config.yaml
router_score: "softmax"
vocab_size: 6703
tie_word_embeddings: false
Below are experts of layer 6 (counted from 0) of a mixture-of-experts language model. Rows are named router (the router's row for the expert), down (a neuron's output weights, with its number) and show model dimensions 64-95. Each number is 200 + 20 x the weight over its row's rms, rounded and kept within 0 to 999.
After each expert's rows: a language model's description of what the expert responds to. This comes from a sample of Wikipedia text that the model never trained on.

# expert 19
router,173,157,192,192,185,156,196,186,185,253,221,234,184,212,210,191,172,194,207,206,192,188,197,230,230,166,197,184,241,199,214,162
down0,220,216,207,188,194,207,191,238,224,207,183,170,173,206,217,166,214,155,202,203,176,214,217,191,218,147,227,195,220,225,193,187
down1,198,182,156,178,187,176,192,205,150,195,184,195,208,164,203,219,175,197,174,176,187,188,196,235,169,211,205,172,168,204,234,197
down2,202,208,206,190,206,179,214,222,226,209,206,215,204,180,184,200,197,159,204,198,216,252,213,212,188,226,215,186,217,211,224,247
down3,212,201,190,180,218,183,203,219,181,187,211,162,201,207,200,194,207,176,227,184,183,222,197,196,206,189,212,207,211,203,207,180
down4,169,198,196,168,190,183,208,211,212,230,202,203,212,193,197,184,203,193,219,168,257,173,180,214,233,217,188,198,198,172,185,219
down5,190,226,212,219,180,205,249,200,199,208,191,193,193,213,206,207,210,189,190,187,206,188,243,177,228,202,244,194,182,193,190,194
down6,163,227,227,213,204,192,219,182,188,208,223,235,222,199,191,194,234,188,212,200,218,173,211,200,191,228,219,212,178,159,218,177
down7,192,191,170,220,216,202,195,205,203,190,209,212,243,184,258,188,224,185,171,205,180,223,190,180,239,207,217,212,207,195,168,210
down8,254,192,191,211,213,184,208,182,206,189,243,209,203,197,211,160,183,165,185,216,186,219,184,223,194,188,195,191,235,178,172,180
down9,184,192,227,210,206,191,223,189,191,177,212,213,174,176,217,190,222,192,218,211,206,237,223,181,172,144,232,184,220,208,157,192
down10,194,242,196,177,182,180,188,237,201,182,191,209,199,195,162,250,216,236,193,224,229,172,218,192,183,222,191,175,186,191,191,174
It responds to: First pieces of Latinate words after articles, such as expl, inv, att, dem, and the im in experiments or unanimous.

# expert 54
router,199,206,170,178,195,180,214,201,184,174,180,220,197,201,170,177,186,172,212,208,175,217,193,199,219,224,164,216,212,220,190,216
down0,201,183,190,188,173,187,196,200,186,168,200,227,194,238,213,213,220,175,218,235,198,174,211,201,236,222,210,228,204,203,213,160
down1,203,203,209,211,202,185,203,211,196,222,217,220,174,191,177,192,230,201,188,197,221,179,201,225,208,195,241,218,170,220,201,204
down2,184,218,219,206,202,174,203,176,240,186,187,196,199,206,238,211,202,256,210,208,198,175,209,194,188,228,201,217,211,219,200,165
down3,174,191,231,176,204,226,222,173,229,234,192,228,219,189,186,157,184,190,201,170,221,202,199,208,194,209,209,192,151,213,189,223
down4,218,182,207,184,203,157,199,180,203,150,170,175,207,213,219,206,159,207,192,194,193,192,207,173,212,165,210,203,226,174,184,190
down5,223,194,203,215,168,217,189,205,208,223,191,254,169,194,204,190,202,203,202,206,194,195,198,203,167,196,198,209,224,185,171,187
down6,228,181,206,206,199,204,223,190,205,207,220,205,196,200,217,202,204,211,205,187,196,235,247,174,183,203,204,188,177,193,228,206
down7,171,208,169,206,211,191,222,156,202,170,196,201,206,187,175,198,189,217,189,221,168,212,175,236,198,186,194,180,201,185,230,190
down8,188,172,183,206,172,193,203,198,235,232,205,199,169,202,220,212,200,210,218,208,217,188,192,175,214,216,191,209,187,197,176,189
down9,172,175,227,180,196,183,208,227,218,178,224,216,248,203,173,187,179,179,220,228,160,219,192,220,218,238,179,198,208,208,186,206
down10,202,218,213,208,188,235,187,185,201,223,162,205,187,212,185,227,222,214,186,206,195,180,221,212,203,181,225,192,188,199,194,200
It responds to: First pieces of place and institution names, e.g. Sher, Whit, Balt, Saskat, B(ron)x, often in sports venue tables.

# expert 29
router,170,194,210,177,183,180,205,188,219,204,190,190,203,167,209,212,195,165,209,211,181,221,189,201,195,192,217,192,212,181,226,183
down0,177,233,206,185,221,183,237,210,203,184,213,157,174,177,189,200,223,183,207,201,181,181,179,181,193,192,184,210,178,215,195,201
down1,190,244,186,203,193,222,179,217,198,214,177,206,217,199,213,184,205,177,207,195,213,178,229,204,228,216,188,201,159,209,190,219
down2,218,250,193,188,215,179,215,194,204,203,175,196,223,193,230,177,182,210,174,196,206,195,190,201,233,195,232,217,197,192,179,185
down3,206,213,207,227,198,213,188,205,146,213,218,183,206,204,168,165,209,225,196,206,196,251,180,239,230,240,196,202,194,229,196,239
down4,166,229,196,189,213,208,248,209,208,211,190,211,183,187,161,216,190,213,218,203,175,173,173,205,208,164,203,194,223,174,189,147
down5,190,219,227,211,212,184,219,177,182,196,215,180,194,208,216,223,175,204,187,240,193,271,200,172,195,164,212,174,197,225,219,191
down6,176,199,213,165,164,234,210,231,191,186,173,199,186,190,203,236,203,201,195,196,174,209,179,195,196,199,189,196,199,200,215,234
down7,202,186,250,193,191,184,184,172,258,196,174,190,213,189,182,177,200,148,206,197,206,198,222,220,185,185,222,184,207,216,234,198
down8,220,199,206,229,183,202,208,183,194,199,242,183,213,192,199,186,211,188,219,223,205,197,227,166,194,209,176,213,197,208,175,248
down9,227,215,222,199,200,208,219,203,202,221,208,183,176,231,217,233,189,229,212,205,192,213,184,201,218,187,178,192,226,237,223,176
down10,213,218,207,173,192,199,201,183,176,185,224,183,198,223,169,222,151,218,237,198,195,178,199,172,204,204,207,219,193,179,217,181
It responds to: Middle syllables of technical, scientific and foreign words, especially taxonomy and biology, such as mon-osp-ecific, t-ert-iary, hypot-hes-es.

# expert 8
router,227,232,205,225,239,160,242,177,213,186,202,210,219,193,213,195,173,198,190,185,209,204,225,190,195,235,206,183,194,216,219,192
down0,225,190,161,205,164,204,203,221,211,200,190,220,180,247,219,210,191,200,164,182,162,255,232,211,170,235,228,217,199,187,214,190
down1,188,187,186,206,174,158,200,231,220,206,210,229,216,180,199,174,221,224,201,195,174,193,190,188,240,188,183,186,181,204,190,196
down2,209,205,212,175,203,149,208,193,215,177,189,202,224,190,205,170,189,186,215,225,207,240,195,199,172,204,193,210,195,177,218,218
down3,200,189,197,198,177,197,184,202,239,189,232,205,160,199,227,178,201,197,197,225,195,211,185,192,149,190,197,190,192,194,216,216
down4,199,185,207,213,165,190,211,182,198,207,208,210,147,168,193,196,176,211,209,213,192,203,184,218,187,218,180,201,213,199,185,179
down5,221,217,216,177,224,197,210,205,219,223,197,210,188,236,209,198,212,184,193,211,181,224,195,207,238,177,247,189,190,233,195,226
down6,186,199,168,240,214,246,175,213,224,190,171,213,222,221,165,213,190,207,207,176,193,219,220,214,231,178,181,205,186,195,207,201
down7,231,190,206,200,175,178,242,222,172,211,179,175,179,171,210,171,163,206,167,217,174,172,182,197,207,239,209,163,205,218,164,171
down8,200,220,162,206,229,192,207,243,222,185,200,213,203,219,210,221,176,209,200,159,206,214,148,182,190,216,190,230,196,157,176,215
down9,206,218,197,210,206,191,212,203,251,225,201,189,222,174,231,198,194,182,195,207,254,238,248,233,191,226,188,201,237,201,231,157
down10,175,207,214,194,175,212,170,227,227,157,193,208,217,192,194,197,209,220,202,209,207,210,211,236,202,178,179,198,191,186,213,219
It responds to: Articles and determiners starting noun phrases, mostly the, a, an, its, often in building or architecture descriptions: "To the east is a".

# expert 49
router,186,195,225,189,179,162,190,196,201,187,185,218,164,194,183,182,190,189,189,163,223,206,192,229,245,236,175,167,158,189,167,224
down0,207,179,212,209,200,164,204,213,225,205,215,197,188,194,209,194,197,233,198,190,214,212,188,238,195,201,228,233,235,220,174,193
down1,217,199,230,165,185,181,206,211,223,230,220,230,195,200,241,210,200,182,201,160,229,218,195,203,159,198,222,215,204,220,184,216
down2,222,187,203,161,212,191,220,193,204,211,213,209,223,200,210,180,194,198,211,201,205,208,202,156,164,209,197,220,225,200,211,212
down3,204,206,212,220,204,163,192,185,219,176,194,206,220,166,202,199,210,208,221,236,210,183,183,212,212,183,195,201,194,218,218,172
down4,219,186,207,219,188,163,177,201,200,207,208,197,229,201,179,212,180,225,204,206,175,170,193,202,213,200,221,230,152,153,185,217
down5,202,137,200,233,209,181,180,184,205,233,185,184,217,235,212,190,154,194,247,246,198,194,196,194,214,175,212,186,195,204,189,220
down6,203,190,198,203,232,201,191,223,226,224,133,190,167,208,199,155,196,203,190,216,222,217,181,224,187,214,167,228,200,152,218,170
down7,189,182,216,237,211,161,164,206,206,168,169,216,186,224,193,206,172,181,218,170,250,187,215,234,206,222,230,157,209,210,174,176
down8,216,200,194,199,191,164,180,189,200,209,162,193,240,197,175,175,192,164,174,223,193,191,195,214,204,228,199,182,202,190,204,180
down9,193,192,234,217,213,164,212,205,229,179,180,212,210,217,189,198,199,186,186,211,235,208,192,246,208,201,159,207,209,229,208,208
down10,195,207,208,213,200,156,221,216,213,243,224,196,182,213,193,218,166,211,198,179,195,170,193,219,183,210,174,173,231,205,181,166
It responds to: Final pieces of personal names, especially Slavic and other foreign ones, such as ski, ović, ko, Sergei, Svitlana, plus dashes in tennis scores.

# expert 4
router,213,173,205,183,216,216,222,212,190,155,219,161,188,164,155,165,200,209,213,216,196,185,194,186,215,227,185,225,184,234,207,184
down0,205,228,178,171,223,171,209,179,215,197,180,195,186,160,212,200,212,190,216,238,195,232,214,230,182,220,201,183,212,235,217,205
down1,217,192,198,211,190,204,180,197,154,198,212,174,174,199,174,203,181,196,190,170,201,200,213,227,203,190,190,184,200,192,187,243
down2,207,166,202,164,205,231,172,186,224,226,203,163,174,209,185,196,189,175,239,182,224,201,183,195,212,205,183,208,176,192,216,176
down3,207,146,215,208,195,179,184,193,175,193,188,236,226,231,167,221,223,171,201,185,208,233,218,147,202,211,210,182,177,247,193,174
down4,214,188,194,247,191,202,228,204,187,211,182,218,220,211,214,229,170,190,197,259,178,192,187,188,224,243,177,211,226,213,198,205
down5,201,212,211,184,201,225,220,168,165,202,227,200,202,217,199,172,198,188,214,192,219,200,211,180,189,178,187,196,183,218,182,206
down6,147,197,231,210,197,197,213,225,210,176,185,188,194,183,196,198,240,202,196,159,242,203,204,168,197,188,194,200,214,231,199,212
down7,198,202,167,184,162,210,171,189,193,189,191,220,201,222,188,200,209,220,202,196,212,219,195,234,211,211,215,198,209,202,209,174
down8,219,187,218,188,213,201,194,242,208,211,213,178,173,178,192,206,197,193,207,215,225,223,237,220,194,201,207,183,204,212,238,203
down9,216,217,210,205,207,203,178,207,192,230,215,193,198,207,246,192,201,177,209,186,188,207,184,182,224,222,208,202,194,146,194,216
down10,186,186,185,207,196,205,242,214,243,204,168,160,230,155,166,199,201,198,260,196,193,233,223,218,194,193,213,207,196,184,187,180
It responds to: Single capital letters and dotted abbreviation pieces in degrees, titles and web addresses, such as B.A., M.D., U.S., Jr, www, often near University.

# expert 6
router,196,205,193,194,197,216,188,186,180,210,182,154,181,163,209,199,206,220,208,205,189,181,215,200,194,200,192,220,208,223,178,199
down0,169,193,228,216,206,214,214,239,216,224,215,194,185,210,191,214,205,159,196,191,218,189,187,228,211,205,168,209,189,208,175,204
down1,204,215,193,194,221,204,185,189,191,209,202,169,174,232,227,205,225,209,189,219,211,218,215,179,181,196,173,223,210,233,263,200
down2,181,177,187,173,217,195,233,202,196,202,216,161,188,178,230,204,200,202,221,243,197,208,221,201,183,217,193,178,206,226,262,194
down3,194,207,194,219,164,226,183,205,216,185,212,186,203,181,219,197,237,199,215,207,199,198,227,229,200,181,208,201,174,193,229,209
down4,206,199,195,182,205,201,204,202,206,219,187,205,191,192,209,199,199,202,202,184,214,169,205,181,196,231,180,197,200,215,183,183
down5,179,220,177,203,141,223,178,191,202,186,181,213,196,230,189,217,218,219,194,204,208,191,223,193,193,208,209,235,199,174,211,183
down6,253,168,216,221,191,208,204,176,218,216,167,220,188,204,202,159,167,213,202,194,213,170,207,168,236,191,219,220,215,199,205,196
down7,232,215,253,207,213,202,205,205,192,176,191,210,204,169,183,195,207,192,192,157,193,192,195,196,198,208,192,212,234,236,193,163
down8,195,217,182,180,217,206,218,188,208,232,197,197,201,200,202,205,186,216,157,199,172,183,199,170,182,211,220,195,205,221,175,197
down9,182,165,218,182,248,201,206,200,212,190,224,179,202,205,247,221,225,211,191,228,202,183,217,171,192,187,189,198,211,200,213,232
down10,182,167,185,194,219,224,203,203,170,232,204,182,226,190,200,199,169,213,187,156,217,199,211,151,163,164,209,176,231,163,217,191
It responds to: Periods and other sentence-ending punctuation at the end of prose sentences, often before The, In, He; also ". and ellipses.

# expert 52
router,206,183,201,183,202,185,185,223,170,235,214,169,180,224,186,216,213,205,208,169,220,216,175,198,202,174,166,199,221,192,196,205
down0,209,195,212,191,216,214,203,190,242,214,228,211,216,181,173,176,150,221,170,189,239,178,185,201,193,195,213,223,211,222,204,221
down1,231,215,215,205,211,216,216,222,198,188,181,265,180,194,204,221,203,221,206,220,195,209,191,197,175,208,216,188,184,212,195,184
down2,211,226,228,204,191,202,194,200,204,222,199,205,198,225,152,199,189,247,221,186,219,214,190,220,227,190,201,199,200,203,203,207
down3,183,198,210,183,197,228,180,207,224,161,203,156,214,199,182,194,203,203,215,192,197,190,186,165,185,222,199,245,193,173,215,213
down4,186,222,230,192,175,194,225,222,234,193,179,177,175,213,181,197,180,213,209,203,203,168,227,199,189,216,185,195,171,199,186,187
down5,221,245,194,190,238,184,221,207,189,183,202,222,180,228,211,180,188,234,185,207,229,204,189,146,197,222,199,207,225,225,197,200
down6,208,203,191,191,192,153,202,199,219,200,213,194,182,169,194,196,216,183,184,190,198,220,172,185,236,197,174,192,234,221,221,198
down7,166,198,188,165,186,189,193,206,205,159,211,196,214,201,194,193,199,177,225,184,190,152,209,226,210,150,183,186,183,201,212,195
down8,225,194,181,218,197,204,186,198,184,195,205,222,208,173,190,201,231,229,174,203,168,179,237,186,190,196,195,175,189,224,185,173
down9,208,182,197,222,215,207,237,208,193,190,220,213,178,200,205,192,187,202,216,168,216,218,185,219,242,195,177,239,190,188,179,222
down10,209,204,206,210,217,163,214,193,192,163,213,185,184,205,163,234,182,191,213,199,182,201,200,207,158,233,202,182,199,192,205,202
It responds to: Opening word pieces of capitalized names and words, often in entertainment and awards text, such as Gl(obe), Drag, Phil(ips), Nik, Slov.

# expert 60
router,185,200,192,193,197,176,181,215,191,179,185,227,198,219,188,203,180,178,210,175,186,215,211,197,196,207,178,195,171,194,212,218
down0,229,211,198,188,211,204,179,204,202,163,167,212,202,196,212,229,202,171,190,226,183,208,201,215,247,223,207,196,207,224,186,211
down1,190,168,230,181,202,208,198,175,213,190,201,185,209,190,191,200,223,192,224,196,186,180,209,236,169,192,196,205,216,185,197,235
down2,223,209,196,203,221,203,176,214,170,212,192,175,209,203,159,233,211,182,191,193,166,171,172,235,232,183,201,178,191,203,167,185
down3,202,226,199,217,174,180,229,186,190,195,185,212,206,180,161,172,207,210,219,186,182,198,205,212,225,177,189,171,170,223,178,212
down4,203,227,225,189,219,192,213,199,228,202,140,223,168,193,158,229,214,186,184,217,189,169,194,201,176,167,193,201,218,239,198,187
down5,201,192,212,194,240,234,199,187,204,249,217,217,192,197,235,180,190,203,224,217,205,182,196,207,233,208,220,192,231,208,237,216
down6,209,225,203,194,200,192,175,208,189,184,162,225,211,179,187,190,189,216,204,169,186,195,205,185,235,186,149,219,207,209,202,203
down7,181,185,191,235,174,193,185,191,185,209,225,166,182,208,184,167,185,210,206,183,207,227,205,203,225,219,181,181,191,189,176,197
down8,182,182,239,200,248,192,198,208,207,184,208,225,208,172,196,192,189,192,222,156,188,209,194,209,216,208,186,192,182,233,225,192
down9,224,155,209,185,195,215,188,232,203,216,225,207,225,206,197,205,177,190,208,201,188,179,203,152,188,183,211,190,173,188,237,192
down10,213,231,177,166,180,208,212,230,230,204,179,184,145,230,223,230,191,217,192,233,208,213,201,170,210,222,194,262,215,230,209,181
It responds to: Pieces of personal surnames and name-like words, e.g. Sher(id)an, Be(eth)oven, Sh(akes)peare, Wood, Clark, Smith.

# expert 56
router,164,223,213,211,191,194,224,198,188,203,203,185,195,176,204,214,212,204,177,231,210,181,202,170,218,197,160,203,173,178,169,262
down0,155,188,238,232,176,226,220,191,213,229,186,150,221,225,217,201,187,177,189,198,222,226,179,217,192,210,228,225,163,192,213,213
down1,168,193,207,205,183,198,232,207,231,203,205,188,227,244,216,199,211,206,215,214,189,184,194,182,202,181,205,205,192,195,224,207
down2,196,168,214,211,228,183,162,229,229,211,208,180,175,180,196,250,170,206,219,191,198,186,223,199,187,172,226,176,200,168,178,211
down3,203,197,215,225,213,168,216,236,235,203,239,182,168,209,223,213,198,157,174,223,202,215,199,181,191,205,181,172,189,177,169,202
down4,185,208,215,217,245,190,219,177,200,181,208,205,214,161,196,185,251,213,203,210,211,183,199,197,228,204,199,154,191,184,215,212
down5,227,173,185,212,195,236,200,172,175,200,214,214,213,207,201,198,192,195,239,202,199,177,175,235,204,190,221,199,200,212,225,206
down6,229,209,184,216,227,200,207,192,205,205,208,222,233,202,207,211,222,236,180,215,177,215,214,246,176,166,204,207,183,207,223,194
down7,206,184,241,190,192,210,208,205,244,175,168,208,185,215,193,206,183,229,232,205,191,207,227,189,200,200,150,193,158,181,205,192
down8,214,206,192,205,215,153,235,210,219,193,201,227,187,186,198,215,187,197,175,176,217,187,186,172,188,132,213,182,243,212,175,159
down9,164,178,197,160,172,161,188,217,224,203,211,199,223,220,183,224,192,190,175,230,156,198,176,194,207,210,188,224,182,201,203,197
down10,212,215,173,202,218,217,210,244,187,227,240,237,197,193,187,166,214,185,203,198,185,204,146,207,244,221,207,171,208,168,183,162
It responds to: Inner pieces of French and other foreign names and words (paix, Plessis, Chouchou), common surnames like Smith, Miller, and digits within years or scores.

# expert 48
router,209,205,207,212,153,226,194,200,206,195,204,172,190,173,194,205,204,161,182,199,191,213,234,190,232,175,198,208,193,216,194,222
down0,216,238,198,210,238,207,209,196,207,178,179,185,217,201,181,234,215,192,201,212,196,194,170,124,229,178,207,219,171,239,199,176
down1,188,188,226,196,242,206,218,222,244,196,170,191,201,207,190,184,185,195,164,184,207,189,229,186,187,189,180,222,208,194,193,167
down2,199,209,229,202,225,197,182,211,193,208,191,229,210,213,172,223,237,226,164,215,239,210,178,204,213,227,177,203,187,205,235,192
down3,213,212,224,221,153,216,220,185,157,218,226,169,198,173,184,199,195,182,170,218,158,195,185,199,209,195,155,193,210,222,222,199
down4,194,179,205,218,197,229,194,213,190,188,209,192,215,204,205,194,228,240,201,196,166,170,181,231,186,207,213,223,166,154,185,216
down5,185,247,187,246,212,156,194,202,192,214,189,241,202,204,191,211,208,209,196,218,226,168,205,226,189,190,187,186,201,173,207,204
down6,187,216,196,168,191,169,206,217,183,188,224,213,201,212,180,150,165,181,222,229,213,220,170,160,224,224,215,210,224,197,200,216
down7,211,199,185,183,185,215,198,198,189,184,189,199,208,169,181,186,250,207,221,201,206,181,234,210,230,167,195,195,210,188,199,218
down8,220,177,193,210,196,193,239,163,205,207,183,226,212,178,197,212,193,203,205,197,211,204,205,212,190,182,210,180,170,183,224,198
down9,176,177,211,204,186,191,182,224,192,213,222,210,212,192,196,200,215,201,213,182,178,186,195,190,235,207,192,201,207,173,200,213
down10,217,201,224,195,219,217,187,197,185,212,188,168,184,185,192,205,194,186,184,246,192,177,200,157,210,194,219,173,202,236,202,228
It responds to: Periods inside abbreviations, initials and numbers, such as S.I., Mary L., St., No. 8, and decimals like 52.4300.

# expert 47
router,195,234,194,224,174,209,171,195,241,179,202,224,182,151,216,192,197,208,196,211,179,184,199,197,216,225,202,226,199,216,189,206
down0,206,222,194,155,163,212,228,220,231,190,189,223,223,208,208,237,163,200,191,231,181,164,257,152,199,211,207,218,168,195,195,186
down1,191,189,214,182,176,170,209,207,194,205,195,197,189,191,184,193,196,174,161,171,218,197,178,203,205,193,198,222,238,197,194,201
down2,221,205,198,198,229,239,203,231,176,210,222,228,170,207,210,173,162,200,204,192,200,221,198,199,189,212,203,186,185,254,188,192
down3,199,198,175,183,192,204,161,196,201,226,216,203,191,190,215,175,202,200,186,192,219,218,210,205,177,180,213,261,227,204,215,173
down4,220,178,167,153,200,196,207,188,194,209,209,189,215,192,205,211,175,246,176,212,203,214,172,245,207,205,197,233,202,162,218,212
down5,227,216,205,200,199,196,195,192,197,208,200,194,213,215,209,187,174,220,172,169,220,191,207,209,215,212,180,224,199,176,191,208
down6,198,203,209,206,214,182,200,200,202,190,231,210,169,201,244,177,187,186,224,189,226,184,196,180,211,220,176,195,203,246,231,204
down7,235,187,221,238,188,215,191,170,227,171,200,182,175,214,187,220,183,192,201,203,190,211,177,207,225,225,150,173,230,199,209,235
down8,191,179,195,191,163,187,195,214,186,179,209,191,210,202,210,212,157,194,209,204,182,208,175,179,242,194,208,194,168,224,168,195
down9,217,211,203,198,227,222,198,239,210,236,180,156,190,194,205,156,202,179,191,197,229,185,220,196,161,176,238,212,243,201,208,184
down10,147,203,225,238,194,207,202,217,202,181,232,274,165,150,195,207,251,219,200,212,206,192,156,161,154,197,206,211,212,227,188,196
It responds to: Country, state and city names or their final pieces after a comma or New, United, such as England, York, Nicarag-ua.

# expert 31
router,222,200,224,201,235,197,194,171,179,214,208,243,206,214,167,229,216,205,219,173,206,186,197,226,240,188,216,204,167,217,178,195
down0,193,199,176,197,200,208,187,211,201,177,214,203,237,192,164,199,190,183,195,236,214,203,178,236,207,231,229,222,194,228,199,172
down1,208,163,189,217,240,233,191,220,185,246,198,206,231,184,219,199,176,150,169,164,197,238,193,223,239,204,213,236,195,189,176,215
down2,206,178,223,207,217,175,222,186,171,204,216,199,203,214,200,179,227,212,205,182,187,174,216,211,224,170,164,209,184,191,211,196
down3,199,211,204,190,194,213,197,206,183,197,223,147,205,238,253,197,202,230,193,206,191,188,201,224,215,208,202,211,203,210,194,219
down4,189,208,194,206,174,181,188,231,207,200,209,175,211,179,177,205,197,193,230,188,207,192,219,198,208,221,220,208,210,148,200,178
down5,245,176,237,187,194,174,170,212,204,232,212,197,208,199,200,195,231,192,208,228,228,193,191,205,239,239,181,164,195,203,221,200
down6,199,183,220,209,160,162,238,153,203,198,200,226,214,195,205,214,202,213,201,182,190,179,221,212,214,232,181,224,207,202,188,198
down7,250,206,222,209,171,177,175,178,228,197,193,205,178,218,208,181,169,212,192,180,196,216,153,194,191,203,233,190,205,202,201,181
down8,200,194,222,214,202,195,214,195,195,214,196,193,205,201,181,193,202,224,190,233,230,226,229,221,174,156,224,168,184,201,203,195
down9,165,199,225,211,190,176,183,208,184,199,204,179,185,197,193,179,186,206,191,210,206,185,169,187,181,208,197,222,234,173,202,185
down10,186,172,170,203,212,195,184,234,216,188,202,210,202,198,203,166,205,216,188,193,176,246,202,180,218,209,216,210,199,166,193,185
It responds to: Capital first pieces of personal names, often South Asian, Arabic or Thai, such as Kh, Bh, Raj, Moh, Nath, Ahmed.

# expert 2
router,209,206,173,218,189,220,173,192,184,205,204,217,174,197,230,224,206,164,209,188,205,204,189,211,221,185,206,209,211,169,228,185
down0,247,225,204,188,202,204,198,242,173,213,193,191,215,225,227,213,187,216,223,226,194,210,192,186,219,191,215,186,183,222,218,223
down1,229,193,187,192,221,221,191,197,198,203,206,216,188,150,186,225,214,219,163,184,224,192,184,200,206,237,179,233,207,199,187,220
down2,231,200,211,216,187,181,208,195,235,207,222,194,198,194,218,191,182,198,220,220,240,234,243,220,206,218,211,200,252,230,216,194
down3,215,165,202,197,200,197,197,199,259,215,211,195,187,150,204,214,202,197,196,185,228,206,219,161,183,184,235,206,192,163,216,173
down4,238,148,191,217,180,216,190,207,247,204,195,169,203,188,180,221,218,215,194,168,143,220,193,201,190,187,172,236,216,201,190,217
down5,197,212,194,174,216,182,231,185,203,205,208,210,221,220,171,204,195,220,220,215,219,206,171,190,220,206,212,195,150,185,214,209
down6,187,202,220,204,207,201,194,174,220,197,188,194,172,239,219,178,230,173,179,183,197,226,207,171,195,193,180,215,192,166,209,201
down7,203,219,199,184,201,182,174,194,224,198,209,225,186,244,203,201,215,202,190,167,185,199,197,207,199,196,195,231,203,190,211,183
down8,212,207,181,196,204,211,192,218,216,162,193,205,171,221,187,186,193,186,230,173,192,172,211,205,190,215,204,194,196,193,208,172
down9,211,190,208,209,197,191,183,206,147,198,199,199,167,193,202,166,170,234,216,231,184,217,239,195,174,206,202,225,211,209,218,218
down10,230,203,216,199,217,202,198,246,175,221,210,177,226,193,170,186,177,191,237,212,217,160,211,169,211,211,181,216,203,217,178,224
It responds to: Short inner word pieces following an initial consonant fragment, like m-ast-ermind, jur-is-diction, hosp-it-als, ill-um-ination; also short nouns like heart, ball.

# expert 11
router,191,176,220,162,204,201,175,212,230,185,205,191,170,234,199,214,216,186,181,178,221,185,175,209,235,243,164,177,239,206,152,245
down0,207,159,200,239,225,151,191,185,191,210,199,200,188,173,219,238,194,178,204,209,212,209,182,203,197,201,212,225,208,162,212,216
down1,179,195,198,200,246,187,196,186,235,202,239,178,204,161,193,179,232,167,212,181,221,240,239,217,158,225,214,219,179,211,168,192
down2,157,175,225,160,217,189,200,196,231,164,228,189,216,214,193,201,227,194,244,212,217,186,211,242,231,197,188,186,209,210,250,241
down3,188,172,188,203,227,167,169,201,159,194,213,228,199,189,188,183,203,165,187,165,200,185,212,228,213,204,204,194,197,212,202,176
down4,191,182,201,198,193,178,198,213,210,213,186,170,232,196,178,167,216,211,193,223,208,197,197,179,184,188,242,245,154,176,186,206
down5,211,166,174,230,198,198,247,189,215,185,194,203,207,210,198,215,238,177,191,200,239,180,180,189,218,221,198,209,223,169,195,177
down6,197,220,203,189,218,225,228,230,233,178,194,191,191,225,159,230,209,201,223,217,200,182,180,210,214,193,155,192,209,172,230,193
down7,174,170,211,187,181,194,250,182,251,179,218,246,212,211,205,212,200,190,182,218,166,217,233,209,188,165,194,205,215,206,178,211
down8,192,165,233,216,215,191,218,164,194,210,221,212,204,170,186,233,188,234,218,182,179,254,208,205,201,180,198,205,208,200,193,161
down9,194,206,196,179,198,207,228,194,195,203,192,220,200,207,182,169,215,194,192,195,178,210,219,203,239,183,203,173,162,187,190,209
down10,198,191,230,224,222,168,176,238,175,225,216,193,202,165,201,193,220,193,191,190,209,163,219,198,185,209,208,189,245,236,199,210
It responds to: Common English given names and their word pieces, often in sports or election tables, such as Mike, Jeff, Just-in.

# expert 7
router,210,182,201,206,184,195,226,192,210,172,219,187,201,237,222,222,162,206,225,207,181,205,208,223,190,183,200,216,221,216,203,183
down0,219,212,209,178,202,186,192,226,217,197,213,226,204,199,195,226,165,192,201,243,225,189,207,201,214,191,200,182,181,218,198,215
down1,201,221,186,182,179,212,192,218,171,168,180,169,163,177,187,217,206,159,188,205,209,193,199,226,253,202,215,188,212,169,207,208
down2,243,222,176,197,200,216,191,194,213,175,189,216,175,187,213,199,174,205,180,243,216,192,213,195,216,202,210,175,206,235,206,164
down3,215,228,212,187,199,222,192,192,178,201,206,207,202,181,214,185,201,199,172,183,213,198,182,177,225,198,184,176,207,195,189,210
down4,213,188,209,235,218,170,203,229,226,217,227,199,225,207,213,212,216,188,207,216,217,199,196,223,220,222,211,164,248,188,190,180
down5,226,182,199,188,190,169,177,203,193,218,198,186,189,196,203,214,213,196,220,200,192,224,213,204,180,227,198,160,223,204,198,190
down6,200,189,207,202,192,227,203,166,193,198,224,215,207,214,229,219,202,239,210,194,225,202,225,204,215,183,211,182,212,166,228,178
down7,211,212,187,172,189,194,212,148,183,184,201,188,236,203,215,230,177,222,216,186,187,198,202,200,229,225,172,231,162,198,181,210
down8,205,201,221,195,212,210,202,165,183,218,229,151,201,199,182,214,236,227,213,245,185,200,240,183,194,218,246,216,189,228,188,224
down9,233,221,194,187,176,224,154,190,211,196,214,211,193,164,194,161,208,211,214,218,207,244,203,189,186,212,206,189,246,219,204,210
down10,216,205,184,180,213,202,204,219,190,214,177,230,165,186,220,177,212,207,237,182,246,180,196,212,209,206,176,205,159,228,198,196
It responds to: Pieces inside chemical names and LaTeX formulas, such as methyl, \frac, \right, subscripts, braces and backslashes in equations.